{
  "n_layer": 8,
  "d_model": 256,
  "n_experts": 64,
  "experts_per_token": 1,
  "d_expert": 288,
  "d_shared_expert": 0,
  "activation": "swiglu",
  "moe_layers": [1, 2, 3, 4, 5, 6, 7],
  "router_score": "sigmoid",
  "normalize_top_k": false,
  "routed_scale": 2.0,
  "balance_loss": 0.000201,
  "balance_bias": true,
  "init_std_router": 0.0133,
  "lr_router": 0.000782,
  "n_head": 8,
  "n_kv_head": 8,
  "head_dim": 32,
  "vocab_size": 2048,
  "norm": "rmsnorm",
  "norm_place": "pre",
  "norm_eps": 1e-05,
  "positions": "learned+rope",
  "rope_base": 10000.0,
  "rope_fraction": 1.0,
  "qk_norm": false,
  "attn_scale": 0.177,
  "tie_embeddings": false,
  "parallel_block": false,
  "init": "uniform",
  "init_std_qkv": 0.0435,
  "init_std_o": 0.0435,
  "init_std_up": 0.0435,
  "init_std_down": 0.0,
  "optimizer": "adamw",
  "lr": 0.00105,
  "lr_mult_qkv": 0.7,
  "beta1": 0.9,
  "beta2": 0.98,
  "lr_head": 0.0124,
  "warmup_steps": 493,
  "schedule": "wsd",
  "decay_fraction": 0.756,
  "decay_shape": "linear",
  "final_lr_fraction": 0.0,
  "batch_tokens": [65536, 131072, 262144],
  "seq_len": 256,
  "doc_mask": true,
  "train_tokens": 504000000,
  "steps": 3458,
  "dataset": "wikipedia_en"
}
Below are experts of layer 4 (counted from 0) of a mixture-of-experts language model. Rows are named router (the router's row for the expert), down (a neuron's output weights, with its number) and show model dimensions 0-255. Each number is 200 + 30 x the weight over its row's rms, rounded and kept within 0 to 999.
After each expert's rows: a language model's description of what the expert responds to. This comes from a sample of Wikipedia text that the model never trained on.

# expert 49
router,200,199,187,166,164,214,228,186,217,182,221,162,230,178,179,183,154,164,213,192,223,263,240,196,174,144,230,176,175,166,196,225,176,217,189,236,219,216,185,245,218,190,156,174,223,223,196,235,128,203,184,229,214,203,227,194,181,186,193,184,221,154,218,196,204,212,185,206,149,182,165,152,184,171,181,210,145,201,174,198,225,175,146,192,196,177,230,220,194,240,247,267,200,249,210,207,224,216,244,186,198,220,208,233,218,223,216,212,198,180,195,157,155,245,193,170,187,189,246,204,192,214,205,189,186,223,238,197,192,263,189,274,199,127,259,207,169,184,150,222,175,222,198,173,196,259,163,224,218,206,222,190,185,144,207,205,171,166,256,177,218,203,193,204,174,193,201,198,188,167,161,229,185,245,234,218,213,189,179,202,119,232,192,194,292,228,152,228,220,239,194,212,162,207,196,170,199,162,216,252,126,182,185,162,227,217,193,178,213,227,182,150,267,190,208,226,185,219,208,190,232,223,224,210,172,151,172,202,180,188,216,203,213,224,166,201,161,177,217,187,204,273,136,166,284,132,225,186,169,175,216,194,236,181,200,233
down0,208,163,196,235,187,205,205,177,222,239,190,202,176,211,214,181,226,240,195,176,254,148,211,228,221,216,200,192,197,206,133,205,164,247,231,202,153,174,210,244,176,181,226,155,209,180,184,170,153,201,204,222,172,228,216,211,213,229,195,178,219,197,257,205,137,241,148,227,257,198,235,196,242,138,258,177,204,252,256,219,185,194,204,171,225,186,197,114,182,209,229,175,203,206,239,176,247,242,137,180,202,201,205,159,229,151,166,208,192,233,173,234,167,247,235,191,166,221,252,233,199,157,185,219,195,236,205,216,193,184,260,199,242,203,166,219,197,211,217,232,252,220,211,223,200,208,219,152,213,191,221,201,176,186,210,178,238,226,212,254,123,188,197,161,218,162,226,189,235,218,269,191,173,169,187,233,156,214,190,166,206,195,194,217,211,193,160,202,175,164,197,195,202,205,167,232,246,192,202,180,243,207,170,183,200,180,213,223,242,233,172,220,204,225,247,182,224,151,202,260,202,180,156,190,225,164,183,205,175,193,191,198,226,154,208,167,251,195,242,218,181,186,176,220,67,179,220,238,210,184,168,205,197,210,223,176
It responds to: Common verbs and nouns plus suffixes like able, ive, ance, ence, as in be, time(s), such, include, chance.

# expert 36
router,205,184,167,166,213,179,167,203,227,193,200,219,205,211,227,149,238,162,262,261,229,273,245,214,172,178,197,206,235,226,168,203,120,204,211,216,233,231,206,157,205,223,232,210,185,167,171,236,175,232,204,208,212,228,187,195,186,204,202,138,242,208,213,195,206,251,189,193,131,198,196,171,190,209,245,179,194,213,181,207,198,226,201,207,185,206,204,206,173,243,256,223,208,198,204,239,236,161,235,214,214,193,158,249,221,248,232,236,208,209,165,169,232,222,242,148,197,164,228,220,201,175,159,189,249,186,213,242,165,192,228,207,197,162,211,229,182,252,192,190,235,157,164,192,210,209,255,188,154,225,234,187,168,145,178,225,142,191,249,188,212,208,160,138,191,164,197,196,232,171,215,255,198,206,215,203,237,193,202,156,129,216,183,178,255,201,172,218,210,185,227,272,181,244,202,150,231,215,226,232,145,149,187,212,189,196,227,160,210,183,215,200,221,205,171,203,158,279,203,213,206,220,207,182,169,167,162,137,181,176,291,241,192,188,215,239,165,202,214,241,224,188,205,200,210,202,204,199,157,203,230,209,182,187,188,265
down0,176,203,212,149,142,242,149,257,200,193,163,212,187,292,183,166,224,184,164,215,270,207,194,201,203,209,200,174,137,224,218,194,233,229,218,186,177,230,199,218,166,195,184,210,170,208,217,244,218,180,219,210,200,179,226,201,238,173,216,209,125,204,146,177,156,194,186,213,207,180,163,198,192,214,177,205,198,244,189,194,249,170,237,168,215,240,196,227,244,250,156,239,203,226,132,210,213,214,156,194,287,274,222,210,201,129,194,248,201,206,155,177,202,182,248,232,203,226,232,192,189,164,159,243,153,213,202,229,191,96,190,187,187,263,219,213,201,168,222,145,160,210,189,227,197,163,183,214,151,187,198,179,174,233,171,238,196,202,234,155,237,191,243,232,147,197,168,144,220,208,210,172,224,163,185,185,207,203,244,210,223,218,212,220,161,173,145,185,241,195,161,201,178,172,206,205,218,148,198,185,225,212,236,175,184,252,192,207,169,176,222,205,244,167,213,192,176,205,168,192,152,207,206,195,227,183,188,206,180,198,160,177,237,206,230,220,196,219,215,170,176,197,228,188,228,204,234,170,185,181,174,191,197,230,261,189
It responds to: Verbs or verb starts right after he, she or who in biographies and plots, such as returned, married, became, left, meets.

# expert 16
router,182,191,177,190,208,196,236,217,237,183,222,228,218,162,173,217,200,204,185,214,215,249,296,181,178,166,216,222,227,191,204,198,168,236,201,165,215,183,204,184,176,224,163,186,235,204,168,187,159,206,246,223,239,207,205,181,138,212,220,125,244,153,202,197,223,216,144,187,155,184,219,200,164,208,206,196,195,220,186,178,250,174,191,195,156,196,254,182,220,170,238,238,222,178,133,210,249,148,196,221,225,218,182,192,238,255,183,162,164,203,205,195,202,173,235,212,203,166,193,204,190,176,191,191,208,173,190,198,191,242,193,206,234,179,217,229,174,192,222,136,192,177,183,152,172,297,212,259,222,210,190,184,167,175,197,225,150,206,208,206,221,252,200,224,201,245,225,188,200,204,221,230,191,241,176,219,240,182,212,147,155,144,252,208,237,182,186,226,178,214,232,171,179,212,131,168,220,123,195,221,140,223,224,184,220,134,185,168,155,244,187,154,219,220,183,220,223,206,244,236,209,247,200,198,189,179,222,119,170,216,220,194,242,207,181,229,189,230,185,154,215,201,184,218,221,154,196,180,195,244,253,177,227,138,175,212
down0,172,222,231,193,224,190,173,159,266,155,191,178,179,137,191,201,192,237,181,167,274,198,210,203,169,201,211,234,211,161,187,172,240,183,175,181,203,214,203,201,227,201,146,204,211,258,191,202,238,194,194,173,179,194,187,204,229,187,179,198,228,176,230,220,204,197,192,237,194,181,228,210,143,237,240,217,227,200,181,251,158,221,151,168,169,200,201,226,211,163,182,163,148,235,176,188,182,174,219,164,172,177,202,169,216,238,270,220,179,233,202,169,173,224,253,196,193,139,177,254,173,264,247,197,188,219,198,250,230,159,234,289,206,177,194,174,200,195,198,229,262,186,225,219,234,276,279,194,205,198,136,180,163,212,237,224,225,213,158,248,208,213,168,234,234,210,147,217,215,256,204,239,196,183,245,169,250,200,146,186,191,159,253,235,201,212,193,201,184,230,170,201,214,204,242,194,183,184,212,218,260,214,201,166,218,251,170,206,214,233,257,230,165,170,263,199,190,218,209,193,176,191,203,222,188,197,232,186,172,202,186,189,204,244,151,223,174,187,223,169,164,221,192,205,233,226,198,212,223,160,177,200,194,236,144,200
It responds to: Middle or end pieces of common English words, often after a vowel, such as bre-ak, ble-ak, trow-el, te-ach-er; also stray spaces.

# expert 55
router,192,217,202,182,175,152,201,183,250,213,189,174,196,135,156,162,175,165,223,206,188,289,299,197,182,178,215,177,228,170,181,168,198,170,178,205,225,208,169,172,212,262,199,134,209,183,184,216,193,222,181,226,208,205,193,125,166,199,157,201,222,212,180,202,197,205,154,195,148,197,195,238,178,174,223,208,229,233,229,215,220,213,182,195,193,197,218,181,205,223,240,202,228,217,174,215,188,183,214,202,191,231,214,173,213,204,205,239,195,215,216,110,190,197,256,201,204,214,246,165,185,196,169,200,205,182,213,210,197,197,204,225,185,159,251,167,153,194,222,178,227,154,177,224,198,298,229,238,240,183,187,212,201,152,162,201,207,198,229,218,197,201,192,215,134,169,150,172,193,177,180,188,156,237,159,203,233,237,251,149,167,200,177,204,248,222,174,172,214,238,225,226,159,223,159,193,191,196,255,254,159,210,196,218,161,185,200,192,154,197,197,143,165,222,165,273,212,221,212,211,236,235,225,157,193,187,203,127,197,212,208,177,208,221,218,252,195,289,221,220,183,199,144,164,222,200,182,177,172,185,264,212,202,206,176,196
down0,215,223,242,179,218,232,185,241,173,245,210,234,207,152,162,199,191,136,146,234,230,214,207,216,210,149,161,220,221,134,137,216,241,200,186,218,160,244,214,191,163,193,238,224,209,207,220,196,230,194,199,203,230,155,213,180,166,189,218,194,227,187,211,207,235,214,261,163,188,178,153,195,145,220,227,196,217,248,259,166,205,202,214,162,225,169,199,158,225,197,203,170,210,201,197,226,154,216,189,250,234,196,234,173,200,181,269,246,180,196,228,212,199,226,258,219,221,185,155,234,235,239,191,204,271,207,225,226,176,191,131,174,202,216,195,165,242,199,190,197,216,180,188,174,211,156,220,198,253,218,164,252,160,217,165,159,203,191,228,256,202,182,176,215,205,211,174,201,220,151,239,179,170,117,184,210,219,189,224,218,207,198,182,218,193,223,199,173,223,118,236,224,197,204,192,176,242,220,195,173,232,233,254,210,169,171,189,145,199,175,164,181,217,193,205,188,182,200,162,180,188,225,177,211,197,212,187,215,143,178,197,200,277,184,281,223,210,157,223,198,161,157,211,169,213,162,182,202,191,219,154,172,178,239,133,174
It responds to: Seconds digits and spaces within map coordinates after minute marks, such as 03 in 1°08′03″W, plus degree symbols.

# expert 6
router,191,219,200,141,209,189,193,186,218,211,222,221,292,223,172,181,215,196,208,217,197,242,292,195,149,207,229,205,196,189,198,175,168,222,159,238,253,179,177,192,203,186,225,162,196,204,210,202,137,220,234,220,226,173,201,239,140,197,229,169,242,188,242,172,234,228,161,208,177,227,187,227,180,179,205,123,200,181,213,222,260,199,202,171,148,247,193,223,218,206,236,224,235,216,182,273,239,197,219,167,216,221,222,205,200,286,209,183,197,224,192,143,212,225,187,206,218,186,205,190,209,235,178,236,208,185,224,225,206,239,208,226,186,158,256,215,214,199,187,159,180,214,158,197,219,257,227,228,230,217,212,170,131,116,191,224,168,226,241,172,183,216,171,169,191,198,254,191,179,218,226,223,218,267,210,219,211,211,166,139,193,209,197,243,229,151,182,210,172,192,211,192,179,274,164,178,202,181,210,213,201,226,200,186,218,161,204,175,171,232,195,148,235,230,188,281,215,212,226,219,186,221,227,215,168,187,188,146,194,196,225,217,215,205,221,195,239,245,231,155,197,269,173,186,249,223,185,175,204,232,219,221,198,218,168,232
down0,219,189,168,198,217,227,229,109,181,170,187,237,257,212,211,102,190,186,163,240,201,226,183,157,220,197,197,206,187,197,240,185,181,193,144,205,188,227,190,190,185,169,152,254,216,224,216,193,213,247,247,186,184,235,212,258,163,192,126,179,163,152,195,173,224,253,160,189,227,236,227,144,217,197,239,214,160,267,209,170,201,214,175,226,220,231,228,245,212,230,200,187,152,198,217,225,164,162,171,221,181,159,180,172,210,191,227,189,185,204,222,224,151,182,198,212,189,211,223,204,185,220,202,193,236,229,217,151,204,183,149,242,148,148,153,168,171,204,198,213,196,170,133,129,246,199,234,206,169,211,262,227,187,166,185,217,189,181,156,212,233,161,237,198,127,218,193,197,217,180,210,196,241,174,228,123,195,218,230,180,197,162,209,162,245,199,267,169,214,166,208,234,203,250,259,191,194,233,236,202,191,192,202,190,243,227,209,221,216,210,208,186,219,213,182,240,214,183,156,183,154,184,217,189,182,214,181,208,176,238,224,175,191,244,219,206,205,186,216,197,168,192,257,167,221,162,215,205,219,178,245,205,178,197,218,225
It responds to: Word-internal pieces, especially in place and personal names and words like ambassador, such as -ad-, -ton, -ford, -ville, -ov.

# expert 9
router,211,183,210,172,218,226,173,169,199,224,164,135,198,180,199,205,167,153,172,244,200,240,263,222,172,185,185,195,219,179,208,166,200,242,192,200,224,210,196,232,228,206,205,172,181,165,145,153,205,264,216,193,175,203,197,170,192,217,162,198,237,224,225,181,208,233,219,169,162,211,213,175,215,202,237,186,140,213,202,173,193,178,242,175,201,182,193,213,170,222,260,271,240,233,199,247,182,175,249,207,200,195,231,179,208,208,181,233,163,172,235,147,214,226,217,197,208,187,246,243,237,207,193,230,228,205,212,186,194,190,208,216,241,180,220,243,192,190,218,169,219,205,191,209,228,278,212,177,177,198,168,216,211,126,186,206,155,204,218,188,148,185,160,210,223,188,206,189,219,135,234,227,181,264,214,207,171,219,202,154,200,233,146,201,310,193,162,183,224,190,192,244,161,268,178,179,192,183,260,208,180,188,193,197,166,177,179,204,184,215,194,175,198,234,213,208,180,236,239,258,225,255,185,139,165,178,222,165,171,229,206,171,182,185,228,235,222,206,272,202,221,217,130,148,214,187,192,174,162,151,255,237,165,220,190,238
down0,201,217,209,207,181,187,170,203,234,200,221,196,264,197,212,162,217,163,198,164,230,179,181,200,167,238,180,230,247,184,148,214,229,138,181,191,205,189,166,178,131,226,156,256,196,220,256,219,177,205,215,170,206,143,173,197,164,214,177,152,209,208,192,187,235,211,177,163,216,263,210,253,187,172,192,247,179,243,189,252,207,214,204,197,204,208,239,199,216,246,276,177,217,173,179,221,227,170,267,192,225,192,208,122,220,231,183,231,214,148,226,229,183,180,228,215,178,188,187,178,196,195,207,216,181,190,238,196,170,152,203,219,216,184,184,223,213,177,182,194,177,205,236,149,192,199,222,180,186,203,204,192,171,167,197,189,224,229,146,250,236,179,200,164,150,186,222,158,240,186,268,168,207,215,235,198,223,175,126,197,222,175,189,141,225,207,219,209,200,262,152,231,197,166,196,210,223,179,222,245,225,157,200,150,209,186,198,184,240,201,171,280,227,237,214,239,162,195,196,225,184,205,198,223,191,153,227,268,158,183,193,250,223,216,188,199,156,170,196,178,219,154,145,246,249,237,145,216,206,206,171,222,217,145,205,221
It responds to: Opening parentheses after a person's full name in biography leads, before birth dates or "born"; also non-Latin script characters.

# expert 1
router,189,216,221,179,195,203,215,171,240,185,164,200,183,210,199,162,163,220,247,246,183,259,267,209,164,179,241,190,204,113,182,200,181,220,188,181,237,233,191,200,193,194,184,156,266,152,174,169,182,235,177,206,227,169,188,185,116,260,231,165,205,183,196,182,216,197,145,205,132,197,187,226,161,179,189,175,170,210,227,184,186,184,151,163,200,196,217,176,190,203,274,267,165,229,217,190,222,175,217,189,195,224,172,244,255,230,214,215,222,174,235,210,201,214,156,225,181,196,239,198,211,221,194,236,206,197,221,205,167,220,228,195,174,194,232,213,134,213,170,136,215,172,171,227,205,201,217,200,219,208,186,210,152,169,188,204,187,210,235,204,237,222,218,186,165,171,195,171,191,157,195,258,196,244,207,201,210,236,217,152,186,190,145,198,274,150,162,153,185,195,250,192,175,250,188,237,213,206,228,216,146,207,241,187,162,184,181,150,166,200,169,199,202,239,172,249,211,214,231,187,220,242,159,118,205,203,159,161,177,182,264,252,208,198,203,186,217,214,216,197,159,215,165,198,244,168,155,201,213,214,233,223,183,155,212,212
down0,255,185,215,258,210,240,215,192,230,227,223,199,261,203,198,183,167,194,187,212,195,239,234,191,208,216,191,226,222,197,160,190,193,175,170,200,157,171,179,204,186,184,175,166,164,227,231,155,193,202,195,207,218,210,193,213,195,204,214,204,227,212,232,195,194,236,214,155,156,233,205,187,189,218,203,213,203,203,256,261,214,219,179,204,182,172,199,182,245,188,212,199,218,231,149,221,164,233,193,245,204,212,167,216,215,240,227,186,171,210,234,206,153,234,200,189,197,178,164,183,175,162,196,170,162,192,167,220,182,274,171,195,202,165,225,196,189,209,170,221,140,169,166,115,206,173,223,145,221,174,217,234,197,217,203,180,211,167,173,194,212,153,122,153,137,194,154,201,154,200,185,196,172,149,248,179,197,209,208,151,213,139,166,215,277,254,246,243,212,135,201,212,211,215,137,253,197,174,181,236,210,211,197,200,185,164,202,218,183,175,210,234,183,238,237,201,180,266,149,199,189,203,187,193,181,185,218,200,139,249,225,228,224,148,214,159,206,170,139,134,188,183,154,190,208,190,247,173,185,148,259,195,234,187,222,142
It responds to: Single capital or lowercase first letters starting a split word or name, such as F in Field, f in fixture, M, N, L, Ch.

# expert 61
router,203,171,171,202,254,193,180,171,184,204,155,151,242,228,173,216,204,180,230,208,238,259,281,229,199,180,230,205,223,162,208,156,199,198,183,210,190,204,191,208,241,214,186,177,201,168,197,214,154,221,204,180,205,173,173,193,166,244,191,162,266,231,172,150,228,198,221,180,184,207,132,201,181,162,191,157,224,221,186,217,201,180,184,176,166,189,212,177,207,178,251,254,186,198,158,230,234,175,237,207,189,217,177,212,205,251,253,207,229,237,194,157,202,211,191,189,189,135,192,162,168,220,176,239,246,195,190,191,211,248,228,229,180,178,227,204,193,161,200,121,192,141,149,209,197,271,176,221,177,219,195,192,167,157,171,227,147,191,270,165,221,212,150,216,160,166,171,184,210,159,220,216,222,194,219,271,185,229,185,163,193,192,204,226,262,196,186,199,190,216,251,211,224,269,178,139,219,170,207,231,188,200,226,234,161,204,202,145,180,196,166,154,238,231,221,210,214,209,234,191,222,202,161,157,183,197,144,138,229,233,251,238,204,200,209,235,226,215,222,218,192,225,197,232,261,182,200,188,191,194,219,211,182,162,262,222
down0,217,219,247,204,224,153,248,220,199,161,242,183,201,208,203,186,263,140,237,156,185,211,180,201,182,252,212,266,188,179,234,232,139,214,179,163,250,219,234,208,173,174,174,161,196,160,241,197,190,188,206,187,202,185,149,234,205,212,174,199,191,211,170,203,243,152,225,145,190,206,186,127,201,243,250,180,187,208,188,249,161,150,188,181,222,168,181,213,151,184,217,243,194,226,208,222,156,215,193,242,204,216,234,161,191,223,219,195,234,132,159,198,187,184,179,173,210,189,242,181,229,143,192,240,221,189,151,191,192,211,216,164,177,192,218,221,236,211,190,194,182,175,208,214,195,195,158,214,205,201,259,152,193,228,141,203,231,196,168,207,243,260,235,199,210,197,200,169,212,231,205,182,152,235,197,212,206,176,180,205,232,180,161,176,247,187,209,196,149,146,219,182,174,232,223,125,206,239,258,124,153,173,228,214,181,222,236,179,191,207,189,230,167,177,186,185,150,144,263,181,185,126,194,233,212,186,215,266,213,217,215,234,228,210,238,197,187,237,222,215,159,206,181,211,198,190,189,201,239,160,170,167,203,174,182,211
It responds to: Consonant pieces inside place and personal names, such as ch in Richmond, k in Brooklyn, br, tch, ll, j.

# expert 62
router,181,187,195,169,179,225,173,186,221,197,206,198,241,164,224,163,188,212,217,242,186,279,315,230,149,184,199,212,195,178,199,187,161,172,170,211,225,224,163,219,219,239,189,127,211,192,189,222,149,236,253,230,232,227,181,150,190,191,167,196,229,193,204,170,179,257,168,215,174,245,193,215,185,196,230,191,218,188,191,162,215,166,164,200,168,200,212,217,219,241,267,209,226,212,179,217,232,187,233,189,192,202,192,199,231,212,227,193,202,182,219,176,168,207,229,164,222,194,243,214,211,204,143,222,225,207,216,201,185,241,243,221,206,132,199,229,195,214,188,154,201,166,146,205,195,247,180,217,245,216,208,224,165,151,182,235,154,157,238,220,205,190,167,197,200,159,187,178,198,209,176,212,163,262,235,246,279,211,198,195,158,215,204,190,247,174,185,219,216,197,210,234,162,241,173,185,215,173,216,258,155,189,234,210,186,153,203,174,155,225,224,125,195,241,178,261,215,232,214,202,206,217,212,160,170,199,169,91,208,242,233,228,231,196,219,233,222,250,203,153,210,177,172,223,215,198,207,222,188,228,205,222,207,167,176,237
down0,180,203,189,165,225,176,246,230,204,169,265,200,191,212,179,209,256,206,212,114,157,209,171,187,239,177,240,153,210,153,230,188,187,220,164,260,186,192,186,227,235,227,171,147,211,208,246,228,211,203,204,187,255,236,201,159,194,156,190,240,206,244,222,167,154,218,214,167,173,204,287,205,146,170,219,168,201,195,131,224,214,167,168,220,160,157,184,240,243,186,184,202,181,166,214,242,231,174,215,194,219,179,228,194,168,164,193,157,233,172,175,197,211,225,194,161,192,238,180,211,197,206,201,221,210,269,202,218,211,201,217,180,192,234,197,202,230,199,206,158,181,224,170,235,181,184,206,202,232,191,197,199,180,193,202,230,225,224,194,209,217,175,149,197,216,136,143,224,252,192,164,175,224,278,186,208,138,221,184,207,247,202,141,236,197,192,215,159,183,204,212,191,216,235,218,235,204,223,212,219,213,196,207,202,206,228,227,206,168,194,215,241,146,257,204,172,179,175,196,190,177,189,231,188,175,224,183,241,188,228,217,190,277,217,165,253,200,223,173,143,178,203,205,203,144,142,189,189,237,237,271,197,249,267,187,197
It responds to: Line breaks ending rows of pipe-delimited tables, after a closing pipe or a ---| separator, in sports schedules and election results.

# expert 8
router,218,225,192,118,160,221,210,198,242,163,164,191,277,176,183,167,198,196,197,182,209,260,276,182,138,194,235,185,122,152,194,206,182,230,156,162,230,190,211,196,213,206,213,140,176,216,148,207,173,216,223,224,232,187,216,197,190,229,216,150,226,208,211,190,242,239,162,183,174,178,171,207,243,222,207,189,224,198,194,159,219,181,180,194,166,183,270,180,177,180,231,212,222,216,162,191,248,166,201,221,226,201,200,240,186,204,202,215,155,181,205,154,191,196,177,187,175,124,221,172,189,225,199,231,227,167,204,224,221,214,178,208,176,175,193,277,169,187,207,188,173,179,177,229,245,195,186,199,206,236,212,168,206,112,195,211,201,175,284,213,186,205,175,196,172,231,218,158,191,216,244,217,207,211,209,215,233,186,231,153,235,174,228,203,205,138,167,216,233,258,180,196,209,236,178,166,182,229,221,252,158,186,201,176,170,194,157,174,227,241,178,133,228,185,178,239,176,224,203,189,245,192,209,134,156,244,200,155,196,236,251,225,205,222,184,234,161,219,222,170,189,223,175,207,202,185,154,191,185,198,259,171,193,195,193,241
down0,226,215,186,182,182,206,181,253,176,165,200,204,241,246,159,225,218,244,219,136,219,177,211,181,177,208,164,176,138,208,187,222,211,195,178,237,218,230,199,214,184,224,195,200,198,194,196,197,219,193,206,195,188,240,198,257,193,151,170,134,187,174,165,190,236,185,207,147,149,168,191,245,211,235,191,227,209,193,214,176,175,191,251,168,175,211,220,199,185,194,171,146,203,190,236,222,172,174,197,212,261,218,192,201,166,189,161,177,216,222,233,203,176,165,215,230,204,245,238,190,193,240,219,158,207,197,231,188,206,222,202,201,213,188,201,137,212,173,204,181,236,289,167,211,196,173,157,233,170,93,189,171,197,173,178,166,192,188,141,210,192,187,150,202,179,204,257,209,163,192,199,152,230,187,210,192,179,214,210,243,265,213,243,242,145,175,229,170,258,197,231,206,229,182,193,108,179,208,193,227,238,272,230,152,189,199,189,179,155,233,196,144,175,219,163,207,204,189,245,194,200,204,223,191,167,178,235,204,171,222,182,212,200,229,163,258,183,153,134,173,196,183,239,240,249,208,210,138,217,206,218,220,194,215,219,152
It responds to: Periods and other sentence-ending marks such as )., ?, closing quotes, plus == heading markers, usually followed by a line break or a capitalized word.

# expert 28
router,194,229,245,151,159,219,246,182,232,211,186,208,261,197,154,152,193,192,202,233,221,257,302,229,165,164,195,218,228,167,189,197,156,198,162,220,261,195,174,184,229,218,222,193,206,181,200,221,132,221,230,187,225,181,195,201,159,222,235,191,211,190,205,189,178,191,158,207,161,215,174,239,198,165,200,161,193,241,205,189,214,216,180,158,177,205,231,198,173,220,272,254,206,219,138,171,210,168,207,214,212,254,226,214,224,207,209,208,218,164,192,194,223,233,210,211,198,155,205,203,214,192,194,220,223,222,227,173,168,197,262,216,161,162,215,259,202,174,216,186,189,168,153,199,229,269,235,195,236,241,202,184,144,138,183,211,197,253,242,188,229,232,203,188,119,226,214,196,222,184,191,285,187,246,174,218,204,199,193,164,203,149,204,265,260,138,188,220,188,230,212,194,224,228,161,174,199,172,182,232,178,186,193,172,144,145,214,170,172,217,176,177,228,250,157,228,190,196,200,186,204,200,185,166,149,191,179,160,221,194,209,231,193,200,169,177,196,218,237,165,228,199,193,199,276,173,208,182,209,218,234,197,200,190,217,250
down0,197,180,214,177,241,198,195,240,221,198,206,222,231,218,239,218,159,218,227,196,208,211,156,200,143,163,226,194,183,218,237,195,244,153,225,154,198,178,187,185,247,219,204,218,180,222,193,196,235,187,206,206,220,181,191,203,241,242,232,280,178,215,181,159,239,171,234,157,178,254,190,188,186,194,198,242,147,222,241,233,113,202,195,179,226,223,223,267,181,157,219,237,184,183,159,175,200,236,170,201,213,235,216,191,181,154,198,209,196,266,206,223,164,180,173,213,179,198,238,135,149,199,206,219,182,171,198,237,205,250,190,216,217,178,234,194,222,209,217,189,202,195,228,179,179,239,213,139,149,183,215,160,214,125,225,163,191,195,229,249,219,258,211,196,197,180,193,152,191,219,236,198,188,205,199,232,142,186,244,213,191,173,223,215,182,198,168,212,202,189,216,170,188,151,231,203,237,172,219,121,231,163,159,222,134,224,186,240,153,224,158,211,169,179,188,221,221,216,169,211,170,120,217,231,179,238,231,213,162,185,230,216,141,256,170,231,163,221,222,167,226,184,178,203,230,220,191,201,201,181,240,228,195,265,211,240
It responds to: Single capital letters starting names, abbreviations and compounds, such as All-B-ig Ten, RBI, PlayStation, Bo-ris, Bro-oklyn.

# expert 29
router,207,219,192,146,161,201,230,215,174,181,207,186,215,203,177,190,164,205,255,172,157,255,265,195,194,220,184,224,152,185,200,169,196,237,201,178,201,179,243,195,194,216,205,173,180,174,204,195,156,257,198,256,266,180,224,211,138,218,159,190,223,201,211,201,241,199,212,196,130,264,184,216,217,171,201,213,170,243,218,192,204,204,136,145,174,194,243,223,229,206,254,227,213,225,201,203,203,165,248,212,236,250,175,236,167,247,223,160,189,199,205,148,184,242,169,171,201,207,258,190,208,168,216,196,162,219,220,205,206,189,217,191,196,148,233,199,198,180,206,202,165,211,192,156,256,245,187,242,252,216,231,224,189,120,220,193,178,172,205,196,213,221,187,185,192,196,215,211,189,180,193,246,203,239,202,233,214,194,207,147,179,166,226,188,292,180,165,238,211,186,230,245,181,224,216,172,182,197,248,259,135,221,188,183,240,194,161,166,183,187,200,110,233,231,202,226,197,218,207,193,220,193,178,199,196,204,174,162,195,222,203,215,190,187,183,216,209,240,248,167,214,214,146,213,211,148,209,153,151,157,232,195,170,131,229,248
down0,249,158,213,214,221,263,211,172,179,249,247,218,163,154,186,189,255,175,222,196,209,192,186,231,191,220,232,235,201,176,200,190,193,189,181,172,178,223,216,198,189,183,214,207,189,173,163,203,215,173,167,205,223,231,233,175,169,277,220,169,216,187,237,193,222,180,189,222,200,273,198,187,144,224,228,199,143,207,185,177,218,211,167,190,156,144,209,204,195,213,205,183,185,140,180,174,205,228,236,194,235,223,224,166,244,219,196,296,155,207,232,225,222,145,196,217,243,164,194,194,180,142,179,188,156,197,169,196,169,190,204,213,202,178,208,190,183,228,164,181,209,200,271,190,225,202,205,195,174,188,197,230,242,193,172,197,201,192,173,236,238,200,239,163,207,204,140,183,189,190,259,224,176,171,226,170,166,187,182,144,165,213,193,225,174,155,178,220,182,153,222,201,254,203,274,190,225,182,213,217,216,139,244,184,217,208,172,158,191,161,238,208,245,253,143,291,173,212,217,242,239,268,187,234,186,199,178,188,167,184,174,175,172,181,245,225,211,227,230,243,266,178,231,201,182,166,188,175,173,213,180,200,202,198,145,176
It responds to: Abstract noun suffixes ending a word, such as ation, ment, ion, ity, ism: information, payments, velocity, Taoism, professional.

# expert 22
router,179,222,222,180,162,217,186,195,211,211,175,201,220,204,178,202,196,177,241,197,247,325,258,217,159,197,237,230,203,149,169,208,149,185,171,206,222,204,180,195,237,216,139,149,181,212,160,212,159,238,202,198,212,220,157,142,144,169,196,200,238,209,223,166,209,192,160,189,156,185,150,246,177,141,216,171,208,229,167,198,215,166,126,185,191,210,240,185,182,216,235,210,212,200,204,234,196,176,253,158,203,197,188,195,233,222,208,215,208,220,149,206,215,200,205,184,159,206,222,141,192,169,190,202,213,185,224,152,231,261,201,249,217,163,239,191,189,187,218,138,214,147,204,206,193,293,190,210,202,191,195,216,154,186,168,217,158,158,244,172,189,174,138,208,162,176,205,148,206,150,197,205,192,253,249,209,237,215,191,154,212,195,132,217,291,180,183,177,186,217,267,194,209,226,187,158,217,167,244,231,194,191,180,187,173,150,168,151,212,189,200,191,205,219,189,210,184,236,257,202,188,240,188,174,187,175,193,172,180,177,209,214,205,195,208,224,220,228,204,163,201,207,194,223,217,164,192,184,194,209,192,215,191,138,205,208
down0,229,163,243,153,196,187,247,183,142,207,186,182,234,187,196,180,150,228,215,180,141,167,150,224,259,216,170,213,182,202,200,160,197,196,165,150,235,188,179,215,185,208,227,203,189,196,197,220,205,168,228,236,162,208,187,256,208,200,176,167,212,183,226,228,151,250,224,231,218,201,187,209,221,126,158,192,202,173,219,201,231,218,205,165,179,241,212,234,208,211,160,162,229,158,240,172,180,258,198,172,199,170,200,180,242,230,213,180,190,231,197,107,209,193,201,185,189,209,251,181,225,218,237,186,207,198,192,181,226,246,163,207,209,166,216,162,203,196,205,210,190,208,159,154,214,258,182,204,228,203,182,152,194,169,233,202,232,204,233,184,246,190,178,176,134,155,227,250,219,253,174,261,187,219,215,168,247,210,219,184,151,196,185,193,151,197,211,185,180,200,202,213,233,213,208,162,239,225,212,156,138,196,205,162,214,207,138,225,169,218,271,173,214,165,202,169,158,145,152,174,218,232,158,204,171,230,202,228,190,222,228,306,218,209,192,171,164,181,183,180,199,158,210,203,172,127,191,202,206,157,247,186,181,193,210,192
It responds to: Nouns or first word pieces right after a or an, such as a week-end, an a-ster-isk, a-ven-ue, a sign-al.